From a checkpoint of a small mixture-of-experts model trained on Wikipedia: 4 picks a token.
Below are experts of layer 3 (counted from 0) of a mixture-of-experts language model. Rows are named router (the router's row for the expert), up (a neuron's input weights, with its number) and show model dimensions 320-383. Each number is 500 + 50 x the weight over its row's rms, rounded and kept within 0 to 999. Numbers have three digits each.
After each expert's rows: a language model's description of what the expert responds to. This comes from a sample of Wikipedia text that the model never trained on.

# expert 38
router:557512544573482602550515448556544543394491439593466554496475477556485467567439459553521471502467426504475551522500560492493561478581437454501531402522571480615544501559413510492487421353570542
up0:562521505463496567544484452539457505554518517558531477555492606564461470497484554468492476473552484531470465543473526531507473482533522476407390426504531512570502643463494503417502489614451473
up1:448521572487533478437544514438510469518478515487398488519477532408440446545493505562478364523514519512516498528488509383561563473511610549528492478410490570505393495476441490525485501503496518
up2:520541423559529554479439550469588515461474477464599495464500624588442515470566434585611463428369573487546550550543510528574569494513534544478505498448519461600481549451533556533436476523544594
up3:467557488560458386451444520526558570404495545502502492486525497498571471468551436498471415484432479503468499524486543434554507485548524464526594466467493430566501542505407511394548420444541516
up4:505407445449471487566485585546563466483518556470429521501458500497511418508539566564473490466421620518495527560492461507520489512516518474483467463537434526537447473550505470526493407471536386
up5:377476503468579489519511422452400383505546486545474519552501529487485519555431562580458508451570523487499461436470516513428491536502396493455419457478465546547507448522473505436441655574408508
up6:458504437458486439480446532623534430491431474451549559505515472487610443534488507483569485474464452509412550562551388472621494515469513537480509572439467557526442422531464470463585533514498499
up7:535492479477409458444510404427500543509502514470492529481493494498531459458462528480448537478491555476498605404511457547471463546508535518614497492543556491469498539494484435479475464562473583
up8:555523531498543454532539525461521489474531499541517500463363529551414512380340458523577473565530469568533529523504493514495565521475544470556506560534530485546486486597527454506457414507505587
up9:569596529503491505516397486377463461456494553580445436452495505497540552481515564511560445548527532406545530485531586493514469440468532584497513464515478424513518421515538543467492459484538466
up10:491554473485530463578426364330511513515490488522437475507510478410552598503628480500511549566535535418427507516573511584546457531442510413583524484453516452415531405460543439514485485573407534
up11:540518539472516557578425482452561520482484506431521573485520534389520532508450516506536572506547557449520560457447453606545502505559499515530542491494537553517488457551497471553538571466555485
up12:487591500495432477466597565497536462502436448496514484378488458496547540499512461468512512487437534478487548470371461496508422539370458501510529415533514424560448501513494437538538510623494452
up13:502560512472513476476501469559492436592570576530448510498543570513476537500514556477517537470559582512537498506563461491486488574489479470507506487555512502480496546546462468476495582523542415
up14:509542571560480496433500407432474442513412468462517534488558532488491492445502506445492533535457515492501491521427452577452574511479491523481583409477502459484656475438382524547679588583505486
up15:497520525606376432444426483574534437485531494513395436482529485591489623488563473515443533481575536481503455514539634468612529554564503454458471536526515459508544511436427516432405534534486590
up16:521508505485415412492514457451615445525552485495493455510470503436553508497401446530450481563532574458542483524485520590509538463340557578540429520502470454580424482536514455534556578454509552
up17:425615589515547483559473459453496480492571579518581474544290462506420509534482514452433476508591457548446559504577533549522451431509524465521525422511537520565531446437416548487501416395475554
up18:454471544482428519437467470460511425490446496499553500493512528499470459486524517569440418484515488505441547550558566557481493493636417439579506506566576537556466432388552474512500491506518468
up19:594539584532537449574468478536511518507480435410566566494483493489412562480561373491559565483524459508507461589495429588526410501496445512640474458453621541447530465386443469547529523516572449
up20:501526554469446482477518444553447543498443436532476531494451470458528558486512530496492462434423493536519564467532461456501478515470529591487475498537528403500485547504462544435533455450460572
up21:496472476504517612514592539408540417503565619441511508560574606466538496423576569497456382508511436451659377566478518537495455542478532537458444553564476544501477447484499480520543566665523454
up22:496518462477508458402450518638522477506559482454466425471585471490616527530530518419488496469556587467508522531453546474620618458521483444493410536520468533513416498511523567497522568446575440
up23:511558430473533469517450553476485477564481418404509497534524473491528512488521483607438441527445462427573425459498472488493502471514429537447524462561552530488451434436512513545573486522500600
It responds to: Determiners and adjectives. The and the, possessives like his, their, and nationality or common adjectives (American, British, new) starting noun phrases.

# expert 19
router:501454517438535473545425516556456490489419461565523515459500550524534496521430565460511541534418578369587497513488500479508441496433619454503472453455427478451536510508562639463407505447503535
up0:540482551455528544528506431484479577528498461590471540548546461469500537515490460467510575557536461472447611543489509548441441470520567481482550579437458425489533554538534462469461496483543474
up1:532540532533490361412426519504550514474465469492417413529491591487425464466591521480410529431474536393481470477514489466484496505492430491576552499493551542517570543516517456495577385529431574
up2:444590387464440579503543453469461493537506498547563521519520504530465513443463503500485507470371531462502530565411467395459504495471517397587520620523476467436506473459480537481416573430492634
up3:474503480499488376606448458544519484537502475495492498482508585554519549479568552481511390469452530497574527501501450517475374528535636498443473509518519537542476560446495531539449491502509494
up4:501452552479476544613533440541452479474477553485528486538530571516460476477457512608503371434452496482520529512454467475416510474565467460574519525579527517465537620470501514496497503494519505
up5:516442651434481529472452478587546496579560507559515554428513365467449564474570482569490546475536532499552483442528567512553453456463583518449491501529509421530422544554501445527557490414511495
up6:438487503422591406528488508548624533443572469510498534527458499596503410508458526480446498566517468480501527489489505517568480477539469420490426539453484498552490569497525539527488476563462507
up7:423519549389377492447474437496522414402467509515484460458435534503467484462539570451548480456504571481461520438520520454457519534479533567524463476388527536533507460547536472557492573460591503
up8:485579520478585527450489475510479493492561485528534494466492469546526452485424450572475545471502495565561468476547512510420519484549514530441507501465562542630582470533593453467479459471585460
up9:482434542491502505517486523396467455436489472460510401444380451377559518486438520458532409471574549501522560530509521506534523506456582484503397482623560502550545531489510595468548527535502421
up10:535563474418452468512472467552449464498455481531412516452441476448584497445503524486461466514505497532468543519453484531593467485475393451643587434504429543585436548476491449449452568479433593
up11:585534506456549506508485504621503496490438500496475471532436458509563575641572548441536441529453452480496489561551530485449424473450465513534496487542551499529543506558510520579463449456444389
up12:558497551479510542454547378507486470433533542567539445549426546434494489438513491573462494513539382522430443459526491459466593450495596418431459512504477499505508475518570588476492592553538563
up13:530528402489471488555623575526538547533418596515503541430442475494475482554460553510418555429532565537486548489470555460451464573417412382490432436563535475546483472474548544450443514487531561
up14:455550495523454458461512518466527508553444540534500480515520379460546488421544435508496485540559580389487505478433462519484425487515472545614513424483407485467511498528523531489507504525490468
up15:616488492498458436453535452499611432447572562487486427510576511526402630474431502502611502564509499483431513451516551467457541582469515507550420517534508467469475510441556515511542463474535516
up16:504535504411431470481470596516500430535562475355492557524573493520464545444454535495517507518444504480478588476419452519582561431464555513527523569485466505529539561537576478452506448540511496
up17:505523458471405474506459455541461581599585479578402599464515490437555410476474551451540523486506452429476509372511497427577502460483492485568492494446535461515556524411472548445436546436554567
up18:513563503473534430533490503525429532510464533538585446441488533489513524504430473530586527474431525415493542546531517495571527495510492550505501548518515477556372551460530607527435641406478525
up19:501497518441496497508523479515510517521596484524405534634455497485539480515525487456458417528528503479499507469455495504490506529499541459520532435389483447524495631528512502500481578520474478
up20:553546575416521520543610567431545516518527534608562462476515527435415526511541418563527516438517523485405503528461524524579478527484453390567532479507482507443454622543496451526549479493505501
up21:392522539500533574483557444505472505523567485494473491484466467494468486528547571475506529518512508501575504413499553504480443483450547462513503595494533554461436421504464478473542505509438501
up22:581523601486534499459470435549490460434484541336603494476465535460407513518424525400569438477528449428426471497508463578473558549466537528478562430515489511394508574562565506523534449451484537
up23:536469494461456556512452488522447621494452644438510472584608433597429469431464459450552541531522400604553415535489430528412449490405501450499466500368508391465377482507460512474468435489531434
It responds to: Line breaks, list starts. Line breaks, list dashes and infobox field words like Coordinates, Phylum, Binomial, Starring, Born that begin entries in structured article data.

# expert 41
router:468442436585438455549646445513602474506476483540513522421522459526496485478492655522542460574478444442576499552521503564452584473533537609528516563499427467430582505482594433477464517507477561
up0:421452490519450620473490574500497495473546476521497488509422359511527568453474443491534487548399431514508520499438481497501546642505486468479569525577536513406449456573424402488465453425565506
up1:491398568548427394510461545506475498515502563488530512443453515518496528515491524589480453492524448589508438417475395459447559539426519490507471522497438458458397510538474429451424496511569500
up2:435462513499466487527483519478604413460538547595387558458488502495505441588512566433463608530521460457569501554516504589509528507442617569454455515524537540446467474532591526518491545567467502
up3:444509489436473469548447592559553533553467546468512466503524540560470517555581471597465523533540456531493615533544543519565534468441451653405411514400420467462485496480452469453592527586534398
up4:506489485458526522455452434525539581410522525461479539515480506488530473461506511526461554458506474454487413497511550472552527455508537464527484548564587495492531445498489492532536557518495461
up5:475428527521401519460497570493502491557488499576487513394531495417427581533519444532442516466448583415463472521496517466472515561533519447583496537533504564485426529499383580384448462518445433
up6:548439514479410521463426428598526520575516529538507524553577500384485470505524515563520468539484448445515503520457494436512393479519442521557461453495484491525626475500475399482616513560528478
up7:553427545499547509401516449477583521493448515535560501449435452530449520547536563505471417542468463552517438467531486481436529424522549474452501436455469541561504489459462447508542499498458526
up8:531423547537539411494489545528546512390373575456470444529553551503540508478489556484401509490517556414458573568501517464513549557546541535495431518481498511452476508601456489478521483506472396
up9:451566504507443486485469504524521513459419466421558468471467496476493546496514500552454448498516528483422500478459575478567566525464456406504483544543508524483506579545477528501513539498446528
up10:532551584505502530544477515591461416464548550559534522474488533521481511540492483501537536446432493462409409528524533493550462392497515500490537434554435465581564580538434517529504500493448514
up11:525516485520424453506524408559562462486497591494445534444424490482611425494543503491461444510458449411494448455516484547472515500485511487510512506575500524486573446494474493521498559534475459
up12:455548544527514496570467500450547449499480438507490479471500456548547538513515386505496450433596541580394434507553540439576494511509511456530500515506452494504531512517523527492520503576447566
up13:510542476455564402500584506418617508460476529504499460431427531510544579530427578479550619488533485484531474507489539533413466536532464481471579423528513437585534389521519371494474565498421530
up14:521633570449472553551549503570554575500521412489456504497488496606560447480447480502357559479540515473515463501606500493527503570468508537529503524455591511603444538412483564403491469543468531
up15:530386507506491559508522529609536557529574477546498544397496463535495506528449538475484486460372539425519427467584543521511493456408442414576500459485547494484552420572410539435540603572575505
up16:540596521454409489423557586488543425472515398492496521501427521509455484487472488435523448584427538550528448463490606593432529534525515467516456448500512557524521489443502500503607490543492506
up17:457511432541540519608492430477525503522505585552492468535470472562474534416538562390470430447460597478524497524434536433567498531519562479480491418607464505548478570559492515438562527523475537
up18:571553440509508453511468588522435525449518554459494532496446515482461510463494484456497632523449567508561523393471455497491515480573495441508480580423553460504548566515410403510412510471551523
up19:445535547559555498522426341422512518538594551466523499460488504490551461492502460381433560549500471506584567465506510532461457522476593515529538501501568491485495487439517518508542478504402552
up20:456575504499488460470457431519468558550545482456473584429445469423564380524572511518423517483582572522569462538517622427544517378575505501560520494450546435557519551570490497435506510542451502
up21:501484503593534515576495473450428547503436524512503541466475532543451422510482530530552562545513456530493669521450499443537502542448563455470414454505533527561501532472567533539530615584536485
up22:401508496491610536570558439466586530411477533527498532560518569425622524513528493454545447475427565550474506434448567503472593499500505498535557445515516482404426513467471444369458534512479493
up23:557523512515541480513459542493480495476511473574530484454486486425354557530503416481531497399463569492496523542490524513556487430534448541497455489436488568388520536530465448478503539498501494
It responds to: Adverb endings, prepositions. Adverb-forming endings like ly, ably, ically and common prepositions of, for, by, plus blank table cells.

# expert 26
router:404547576566479473472503515471596533465489462503573517490425459584544540512521480473528524514560475437483525566546540555546569474520465490547546523575514510576492622440450492544474498436493505
up0:534504493464549484427497459442409499452440447513581470598498482459547443525575545481514436554452508592473527430420537472439468438486512435515531529491459598448489464552505530468603550517527526
up1:560498440527514489536649429476521498542448495477489442453466529474567540451510480512420446536454462493582547492441519452622520437499518560536411545482554473433473406465471545498477539479421541
up2:547483568470509487513535542424533460438548510567483533554426494593494548494474371442437469519511492548484464448460506424523577568522487463563482525483466504513535537450546579480495414526512506
up3:522540452442587453644485452445502519456590583536491521458491523539490454597502451456445521529437538539477489463440433522407506510462484591468565562452575498486480539544500503540391496440513515
up4:560577471484521510435463556476415544513493482462527429430504366603438555525550515375444529546486548522565493612590475539562394396491509541507490572558589367523510459526539572503538505430536521
up5:384572467497403524525520418449546456519526473508476500463425454524492534471504602538476501507473498516499477498499519524531519463549474488591599538573550536481514509403478439427521482490475527
up6:507477517457508530541571451498553374534505489535447453464518436527447513362567484467494476431497530476389530592527479460518522438501452465525496485588569484519521613452460489531558491492543497
up7:510594600498492527592504511447398502470511464496510506570455520539537494538462543523494522480448548476495577403474424519492521476493581448459554525488559542385383417536484464471526484463426532
up8:452467502470589547530480530511540507531508484528464430411653596426560455589525584520453458547500513487502444603476566397527474481495529501464476417512499473536500507517491486507565443492629497
up9:615523530469441543533491457606483414581462577597497474528563506481470487365601495544535466467494534635523500454425406399505556409527514527395483450554492538519537511379527510517638550474520494
up10:485514475527527531438514498463414502452494408522433490488554467551437527473487559469518496509442549412571422471467419525584413552427519475468417526450424560446521490569443539435517576543407513
up11:418506460453528442531477495450585403487555397486489483514468541502436564477672470480462482514526604542533487471522522510494499512570483515478521495505496487571428478591507560508531559563502476
up12:557569526448426459607590545506567591498453426447486579530564484482482521462542483478569488555448445562505420532521508502580562486482558526559597419532537454474440553471487510507434500449575536
up13:508458489496442542471482488501520482477478532461522556562485594475577487433417412528513546522513447426494481572406463536461564517607536419515538497488487477525492457585560563465459467433585485
up14:502459443385551457522501452505488456450530535581509533444489432491485523503525523510520479424491561443485450461509485466410528461496429494596503438474448461519531574455508458528512555469497424
up15:456534510522504510457517555525443568580439482500508517424422450547568482486503530537439478496444564516538461496535469436475580466559533474576507488481466397534513459502525484451554584466496444
up16:444499587419481519579484493544458486522364457610485558429578482592465563492508466527518580563584532593583487489498527478539469549437466555496468491516477490562460565556488566532536590590371552
up17:469471467445545530547553477456486532551461572578421481430561558451455498548530477520557491466485500470571508462496464532471495532524474564580519449517509523522519492472565421483488558493439428
up18:382452483453463428508499491555570499559510525467419504488499511456478545453504494518461531491602556525512519562398521543460421504535511431391473500529529457504544496456459492413536491549495491
up19:526549549541415542487463507594454481439434467487576415515435583538513449523504535467524513553463463453505586458519450424561526492598454495472364519470529430482517432616440570442450553406484449
up20:529470494483543498430379493481511476477482519519486463598493521557547474510424435550439560569476475560527528457457419463555536538541473531543445480504490509407513570382459461407483531357513519
up21:559509405496553506471466505535477510555422570476412438518452568480527549532516495515494451510531502518480513553503493485560520510512516474529558570522449569546494560422616455491535500504533515
up22:488509514547475498452571417534499478500470465520573436474629504508420486577490456523466537535513457468451493524487527488550484540443540452486522497498440483443431568534456524551491508528464481
up23:414405555457426454638466419495461564544505526550463509557572509438465498463497462517541481528531489474473537443458471481452420529496431552462424560419593558634417518539489579557412390454406468
It responds to: Line and sentence breaks. Line breaks, list dashes and sentence-final periods or quote-period combinations that end a sentence or introduce a list, table row or heading.

# expert 34
router:557458441553441524500585372461398437470567554552499448517584439408444482382436520540509482505516480583586522415454451557462503551459449482521611476497560498525456428443564498497493501502525531
up0:479558491455418414444443466468509465462507544591467541517520459529494416443435443467397434419561561572531498502524523559418468477447504523445522436362530556419523659603580443539513566573493461
up1:500620475506471482613482370503452481457492562436475541445539435434469464573460426533546465459468492545552403590474517523516565462395571470495570536521448537470499519518556448460447414518493475
up2:450507396451487544584434485507416557409502554458621529525531552523512500448499546434478482588444549417554475498447504477470439468527486377561492507401486547536464512492456561409528513416539557
up3:521550516458565562479529536422537475504575491471534482540484505483504483557453439577428476486529487482475474486555545624506534376484463564523522504528436465462571572477400458506479518485572588
up4:511505571504468530469420547534418437574473395441442444485532478524518529527621536437536494517484563492464483522535452488504513450600451498464493482458401527490490472576514465446411520559505385
up5:462520536516399451531489477570498538508441544486426507473566418497623433466427405458498481503436455561582508484482442504556569444530455457491488341449570425441423521565475517459504369408523608
up6:464537418517552410537510427430482497508454524504496488546529361534453575492516496440475515453481423566516503520527573552593451482513472541447503506435563467489528520546543487569492501517510639
up7:478526414431414435522506586456604550486508501459471482527429539627504503431502493579410477469517524463529458548532489494486496527445539483491486497475557501486486469496440518515491595562540478
up8:489426573450455458453528531426497512569504478562499426459521445534454475506486398537385510450508547517592381438484513399559402495553500468547482567563467506493434440507525483401535457557475571
up9:567602478530477483532582568495412543476443517555585537576499532535429533565495568406440459563491431470504501437541537443570495530429512534541487582485514560458540466556611471524545488596439446
up10:567515440492412515572530482400469551492505503541519503443486489483469528554462466451516533473498582546504432500508527531517505508482525480489523461459558481517403475492522563489414453554456619
up11:465563396470531426478552464431453515469448569418524568485524590484429556476477396519467507574484493492448456486442454535554450541446552536494538536484528466541532447620460554462518546580444529
up12:486470563600485421574442503548478486430525499461514453506462485485538489480519477531454538429462513488543480536547399438609499524450458423485476583559517496537517520532457435619560467470529479
up13:555531480492610514465500537548504552524457520473402415456460542629449508480493597486460555496566546577542590441529448558572411575433485531465576382446428458418527508518570441516525595549528622
up14:496439466539557516466477546502517484471474525505500418562454468526519444519447527489580478462486562577498496510479397523513508430529405428403511561400524479501521489490381505545470539575557506
up15:521521451488501500557587469417481411507570532479481441516511455558469552501527577475545447453500529512490548475461562497546557469424484529482467567466459565485417512541524481543489488509492626
up16:475538460401489430500412521574507470434526443468386470559436514467468502449570411411473562497359525458572487505516507481547508473496434508506524553601485471548527493459508482463508473476500476
up17:518543398473562454558596546471488545544494517529470598445476464484513569482497516546518508467427427540529496491522366537500538515449553438508604532505416506455552467489519598474500517475457515
up18:473596537525408525422511470431460556548459423441509406430534471504506508361534513478480509490487487547550472493483522443446475455535374574451652502511468427531460500486485515527549550571585551
up19:402424564534568479537483483445506487481498517425445428560505418512572494516342509461484520432431421471505421486466491424526342578471544571551443523549488466418498582474439487381531473590533554
up20:537501524456452485494470439503536461574521504549504501498515437570550557418535496505440470435495490528475471392482529459511377486507489424506463548582434468418546523497518527422472581546522457
up21:527545488506569535400510523441488475490513511436557536551508392495525407565508557432542497521493529571394560498523483497563528539447558468533558597463497544524482570484487434537487461570500476
up22:436548471532445427550474607434472472544510637497586464547556498486402490552586477558466496428456535451440521472446454526511430464483490399626443582475537485456516602622527515506450477506507487
up23:454577446540463505509565529480392442565499443500440521491508502570476516649471641602584414409472462547477469511591515441561437560579545455536470442528435450504518497505486496480563524498567526
It responds to: Prepositions and clause links. Prepositions and relative or temporal connectors after a comma or verb in biographies, such as in, to, that, from, which, However.

# expert 20
router:593517464574565574465510452568457459441549381511425531402485467519442520485497573543413422492502483469418475451501469556558498542505529535492481496549424487445626443486464486530481506442472495
up0:472474483548534506487404432504570452470579509468488512443392331519574485538529502564498458513577490603466430622473500512493533494554441556430500504483482587514517496495571518479435538525530547
up1:453486514507434530462531563536512475493489494435504466423487410385510518556525469587441545447531466532496449505433535476398421574429452499464559457509610504503496452493565536504543461434468440
up2:519521395588520554434400501483463455593482558482451411483476499496419528495523447483508467481456490590423537530550562511437472456438505544443479560492397492555489596444499495530534589600470543
up3:560474577497494471474494487598571526459520477458499523445455473526529561491519444487523483467568485430445513545428493500541483555516439457546449542596554542561468517558399516526531485436459538
up4:570446520525455444521482558462523601492415488573518466527538564510485510534525522478460449383580456473518574558554468584526488573434470494542592523508470559430480415408518496491487461425443512
up5:491528518465431472511516550422526457435506403442553534524506529504444495495456539486580529569487508489407501458502483538554568467499490522536449404553459471629399533548452510544502437533539491
up6:499524543430524598484521468396519462541380491487553505512534483503445533581485570498590480571541381515391518425480503459434473513497467520416478549500479457552461493523530536551441394522511626
up7:599508494485442512549600406500380425568461449513580482426468544590598368437503464475550440497514562446548471519554534530545492471576491451483569516445463447546474479565568576400464448567566518
up8:516464526604511550398447499451498413551506427527424552565582501512422486506496479450574371486512538515385451443558511404514522389532486522578450449587473562560485482512586494464535461477496587
up9:602442425487555540567470466615481522428496585548482508502490469450560538528456447375530445494574528511401519450546568474506470464403464604492552487428540531471527473558474531478457526465455496
up10:447566453449479560373504531438403500476542507483350520521479513593407488443524463474521491467489505506497493506503418468453495502435406502518523534550502447500520611441509640519501471499577451
up11:525566523448473490540475517550593463495431510547527532376473524533582492428548474432590511486477513553398506529575468456543482459471392496525574496524507520454545451455528517541473420450497525
up12:448476573434485515485558463496512469540558464555467516516465452524584474546445503620475427531402497444469481568471470439517453470484514571426517467478462531477534522492445484495486473538479522
up13:429547527497498477415449464533562493466468434422474581481518545459493538557400486511562396584535566499471579488430531482492497409556437509508527551527567442572520517548522535539451446431477512
up14:520522557503546487397484454543511532391439382419443518526533597459539507439553440489536471535460574505515546495500491489540507545520460586537477495490512456488525517537544562456536525543444509
up15:576517508466503498474455566494495511435506530534507452500388460481517547522428519485567482523479503468496588546571492409560517553451457421510465505525546515468492583606478484529529482604562456
up16:513415593542459532613502476534438484495529456483578462513538611422515435600472498445640501609559609476519422465536538519551539477586552522578419432505524567524550504531464481380525562406580535
up17:503556566434518450532520521454497488544440480542461519464504567495514444405521533485500479510454403494518580414484441479518510453533354502540566484457436616431401469508599408474517464525462524
up18:531564532514501540543565482502484563548450546550583534489485492499449547481503639494455502525500569504531503509593426567527516593486488409526575482550392455482541485509486439469601481527522515
up19:402496544444548526415385408566434456481527444508512451490612543487514529474449551551564483598537523534476501524506514425576517555541460455443521478587476514551478507477451459483538424505579492
up20:576487573563538555562475551515391509488558487476392572577465530531447527543403589481480439476505582529468509473390445540519459527537552426419524607393503553580491368426600466563487482490533425
up21:543456536503497448508427521497639506474507443467399545497506470540502500500499399459488428499567519415528454533409502612510522428492454519505543428509492477429440460533515533449465543464549595
up22:398534489564500584513464485447516478544418457502541571556565482512555482452461507538582550499455533526513454528523459520454477514467493437495473488443476565524496445471501547481544569426458536
up23:501549555484541522500555630462507567509516561474542498530506445488478437521519526418397429571438456503471441509514533483525588491559498441525534468463504481578451467414542538447493499531496485
It responds to: Infobox field markers. Line-start dashes, line breaks and field labels in infoboxes and data lists, such as Population, Elevation, Genus, born, sq, Coordinates.

# expert 24
router:518517533470448474555517413396503487359431584471582557429542553418516455491584449516557459499474462517527444545556526422434544440567466499540562365505612495606487501462446565488458502530462564
up0:554615480489552327432393444482508549414461500558509538460429519568513523463467562493481470554481502606488536473494462550488522529496424583453567453543546459433449404440446540521450547464450517
up1:511482518564501544525475508664402510471479448509463547474523544424517478485621499532517469400527514513547510478502578397461570486469487439459496526452451501539556484436537500425420487414455510
up2:520547471505502590477487497458512544542587605428560532534628514515451464531559522523429550472461481497446405520427468604547550390483545454573465513547512499489506434596461504522483491516500546
up3:424460452595504481407446471526542475460447508505473546394407498446512467587606571534505498472488383461509532485535552418477448434563516491542358449513524582522381566513461407458531479535450528
up4:529608620519549512429476523423434588458460534505496515488475415496517401474514561519526487423475491548529552535551557530449504540545432573477558508586455446506472384485520522463513551602429487
up5:575508598563506501593507548538501470556407442651524422582478454478457509543593434577493504521564520480570535491406466397517399476540481566482478548563552550496544509521471475546607464574456508
up6:466503533419513494406413495571517467510498485477549519513497493493497415563433542521434507479457449507476443550513505417509490506489490523368498397494433517499534593488368545552537419526465502
up7:512539486453451518545461480417524478413446459506497572466421509467433561376503614569598468459509434541474497507519580532603556569514460511504455537516596428460502361551497522480585516448498521
up8:538486529471554540436550484476479609536505489489507546425495554548577523598589465484525494318600548533342611436493523420510535539536509526491493566497427388415430466496477543529530517457523432
up9:530483459455529507536466442472547594475408517548510442517478492540484524518458472470471567538601462550502466463468420551540524580490482544513461492424455469503556471521550482549484421516500546
up10:439478559517542471424458515500454466476550508475461517503484493480404575466523555554473556541614458535520496444409400649552582497507527610517520493532514449626457450538480438457563479421517508
up11:522379516542511554493451583532493506591532452570455518388496564550522549593662565551508464503505456552465527510538468454505513534498507582557439542356450500528562479493583462460465523479531496
up12:467564453490450470415488501514552540465475595380462486555493451537553504497553500503503481591549525504473486563518508507480464558522484464494466469560534503500405463528521443460521409541499429
up13:474552518555470494425498541459492471449480352443441627503545515496538575516489514443494555501585439510514478538499474494510598539486469564544499487544406518527499469495432466594541363438507465
up14:479547467507587481493447563533551537476428456571473524545476464521549455547446486526625515470505600447425495540499513515530485466557416527545543562502514449475487471485497442518508439517505405
up15:500498438562505479513521573567522346467404529598599463557561513538494501522447455492524551525553492613480395497388528407448513429527460444590504514547554556497516494522555414462507492572458441
up16:568481446493490500451477504513460469535481472485501535454507517584441564631475495570494523562456496417489521351543543472460449486530517566466506588490417528461494422484527514555472461481439591
up17:457439495514500512472532535456501450506539520554431526547422555427422441554378567542482395507418513544558493511485534449538584507507619440472421497489560407524479451549527502537508442636590595
up18:517551499551508563518464467488478614501545454502536421474458430554532473443547510495520392466458530455439418536533542412504499451494438595453508494477481652407471458508495511437431477439508494
up19:491575519527484523461508544489599439507455435449525432490422445532518506550511651512469511410489479556598507559491537524432477466567471522520456537540597459575575505546493502472537519490505597
up20:468492495532490466542457545492503510490508489497486401481395444434527490503608587477536400540522453472507549544483533517430483589515441477488563543546469434466479606517533503577449492446565526
up21:491504497469503402567425495464561452493375510527398511492430521494566498417568469492455526490556463500544510485528524573386533466547480462590489515548481533407487502417489506502448432552512657
up22:533526548462488469477499539533548530538449524472505446570455565512462559560441572500562566449552533408483542580554490438502543524468424439574500453472664435510447517477507547453492482486477370
up23:492509551529467532578449405469480508476456461525561487520596582577482523528438442499521540517441509536508476448531462456476514500408603522448498500534545519558551469482576484448479528539416518
It responds to: Prepositions after nouns. Prepositions following a noun or verb in running prose, mostly of, also by, for, in, between, when; occasionally past-tense verbs like attended.

# expert 11
router:479566447552600570540420483511534518559428463510506464464476439521522485510504574583506443401449407505423565538513505564546483563518477535572463569555556473508471551436508446502549528535529490
up0:446394435634473501475577518398608544510466566521485576496432503559475527500441540517429486495540464587459436499439457519512454484584526535562549482498534441518537499453496477488533562517531523
up1:469405585525516523614465507466488602472527449476505517548495471447518477503583490413473527550502542545574562514455543476466451585424497431541454543449524568544581480474552549438527563526559527
up2:463482470499509606428528547475470511553546488522523531487478469536558507529528484520514460514584550560495449558554507509616496471470518461546527496444529496553554478497534580434416424356491557
up3:538503380559512511502491483557502508528482421499437501432520429547496594506456530525523485480513433423463516502527525484425495490491562557443539574497495555586555534624505536486584505489443554
up4:508487563452489488524465610456458502544544427472480540476489473629489488481384502456552481442492552428467454526494523596415478457546568508499486519529501521500473525428523540528499543574511466
up5:501511538512470531506402569455541487443511432409512456523494455454571536465488517468471524505537488507621433536462558521519530572482524472445489382515542529595507391453486426514473591438544426
up6:518541412415547473455491464489459568561533483456514553532443574594525518502474527494474410472479463542476487488642507446519573459503513510450627562464473440598546652446503481464535514508513472
up7:526466483506581484516528430515548550548476586549493454471427516433550407536439454399476474549453474589569527488515485485475451529523495458532575556458516448444441482581485502532475584445566517
up8:605449398355569475472605587538484462483513500532400372532504523534563497511472475479498462404460527481547517561451485478528561487544578540482457468497497457526533456488451439510485484472510561
up9:532507480381574488445513490469473495578441530445523499592572421524455453443592488516481557477526519525527491560429502463457478510512561526409497517493496482480523533515564517456559631469519422
up10:472448538520467539443469510523454555558497425484366441518424428528492531479468597535596493455602437500504481420533496530514421500536513515470513506463568436466496444485481528514469567438512465
up11:433443524471461461499589429450498494558512510498489509476511472447502466444490419512478470444584545562487566549634492515573450504493492464507472420509583502491404509554448568622572455580520524
up12:479504497475473494486544515487486517539446498504528570523431598530613479470488517453539459487601497550487523544619589444453487418530569483488510490432543603588556610569520508464454560443489520
up13:491481567500472542415589556502517502562541499687409542484570438502542594435399548512559522514399397439458497523434527506564518540501476512372518519453536480388513542456552475586510450520571487
up14:425508412490473493480551568526555610463538562542576534507579430487471505516490455469487533559542464415514557401535423613409638541519496426487426471458523498557491508527513526521370424505433484
up15:482451528415501470530512546496492506541416587497491568504473489455536472554515604411582441539558498473493521498482507524536487447454536491573523569547458515594494443516461396454403528505508460
up16:472554548568544433489507522538499540481465498471427496473530443530564473491519458413483463516477532510445506533606541404521492513453509533513567488481490565495468480496489530439461518535602532
up17:518540451439493515547473423384477504544522562517460504623526529394502515427531593599518478594594499479557502431523611580563475399556470504505501420508588516531479537521469459528462556558477476
up18:598562521428467470518388549558516541446571531552451574582494444493551548420568538551372521497457493550449493514468485501503536517446504507526486499507496432426507588483524458494469555578510584
up19:521478542608467467548518511539496450569542456441465436492449508600449581490505512559482544441429497577503524420458436499565440524427477533505502400539423487549485527468559532553512412608459499
up20:475470580525489428546522562523451490379439491526503453545494437547506575532478458544433577533597524570545502493495478483475504592447401466597468488531561414470476589508476564511476467567457492
up21:486535591461523626449495464467508510603473493605490562529492484437530532500522520537486535519402422489413432477529554475434496546543498557492548416446420527455508466471531526521483468448447570
up22:553511458551514511460428482531508484532549594523521507540465382559539477536542492443494466442551507559535568507369511475465513420411518469518509477409474457517496490573486499521451519515551386
up23:501477558591536488552459543522488488547532512479495549582479450497379566539470554470528449476421491524520565523487416535483538569463466544459562477451473506410503542530513528523559574442579498
It responds to: Sentence-ending periods. Periods and closing punctuation ending sentences or abbreviations, plus paragraph breaks, as in St. Johnsbury, No. 3, Boston.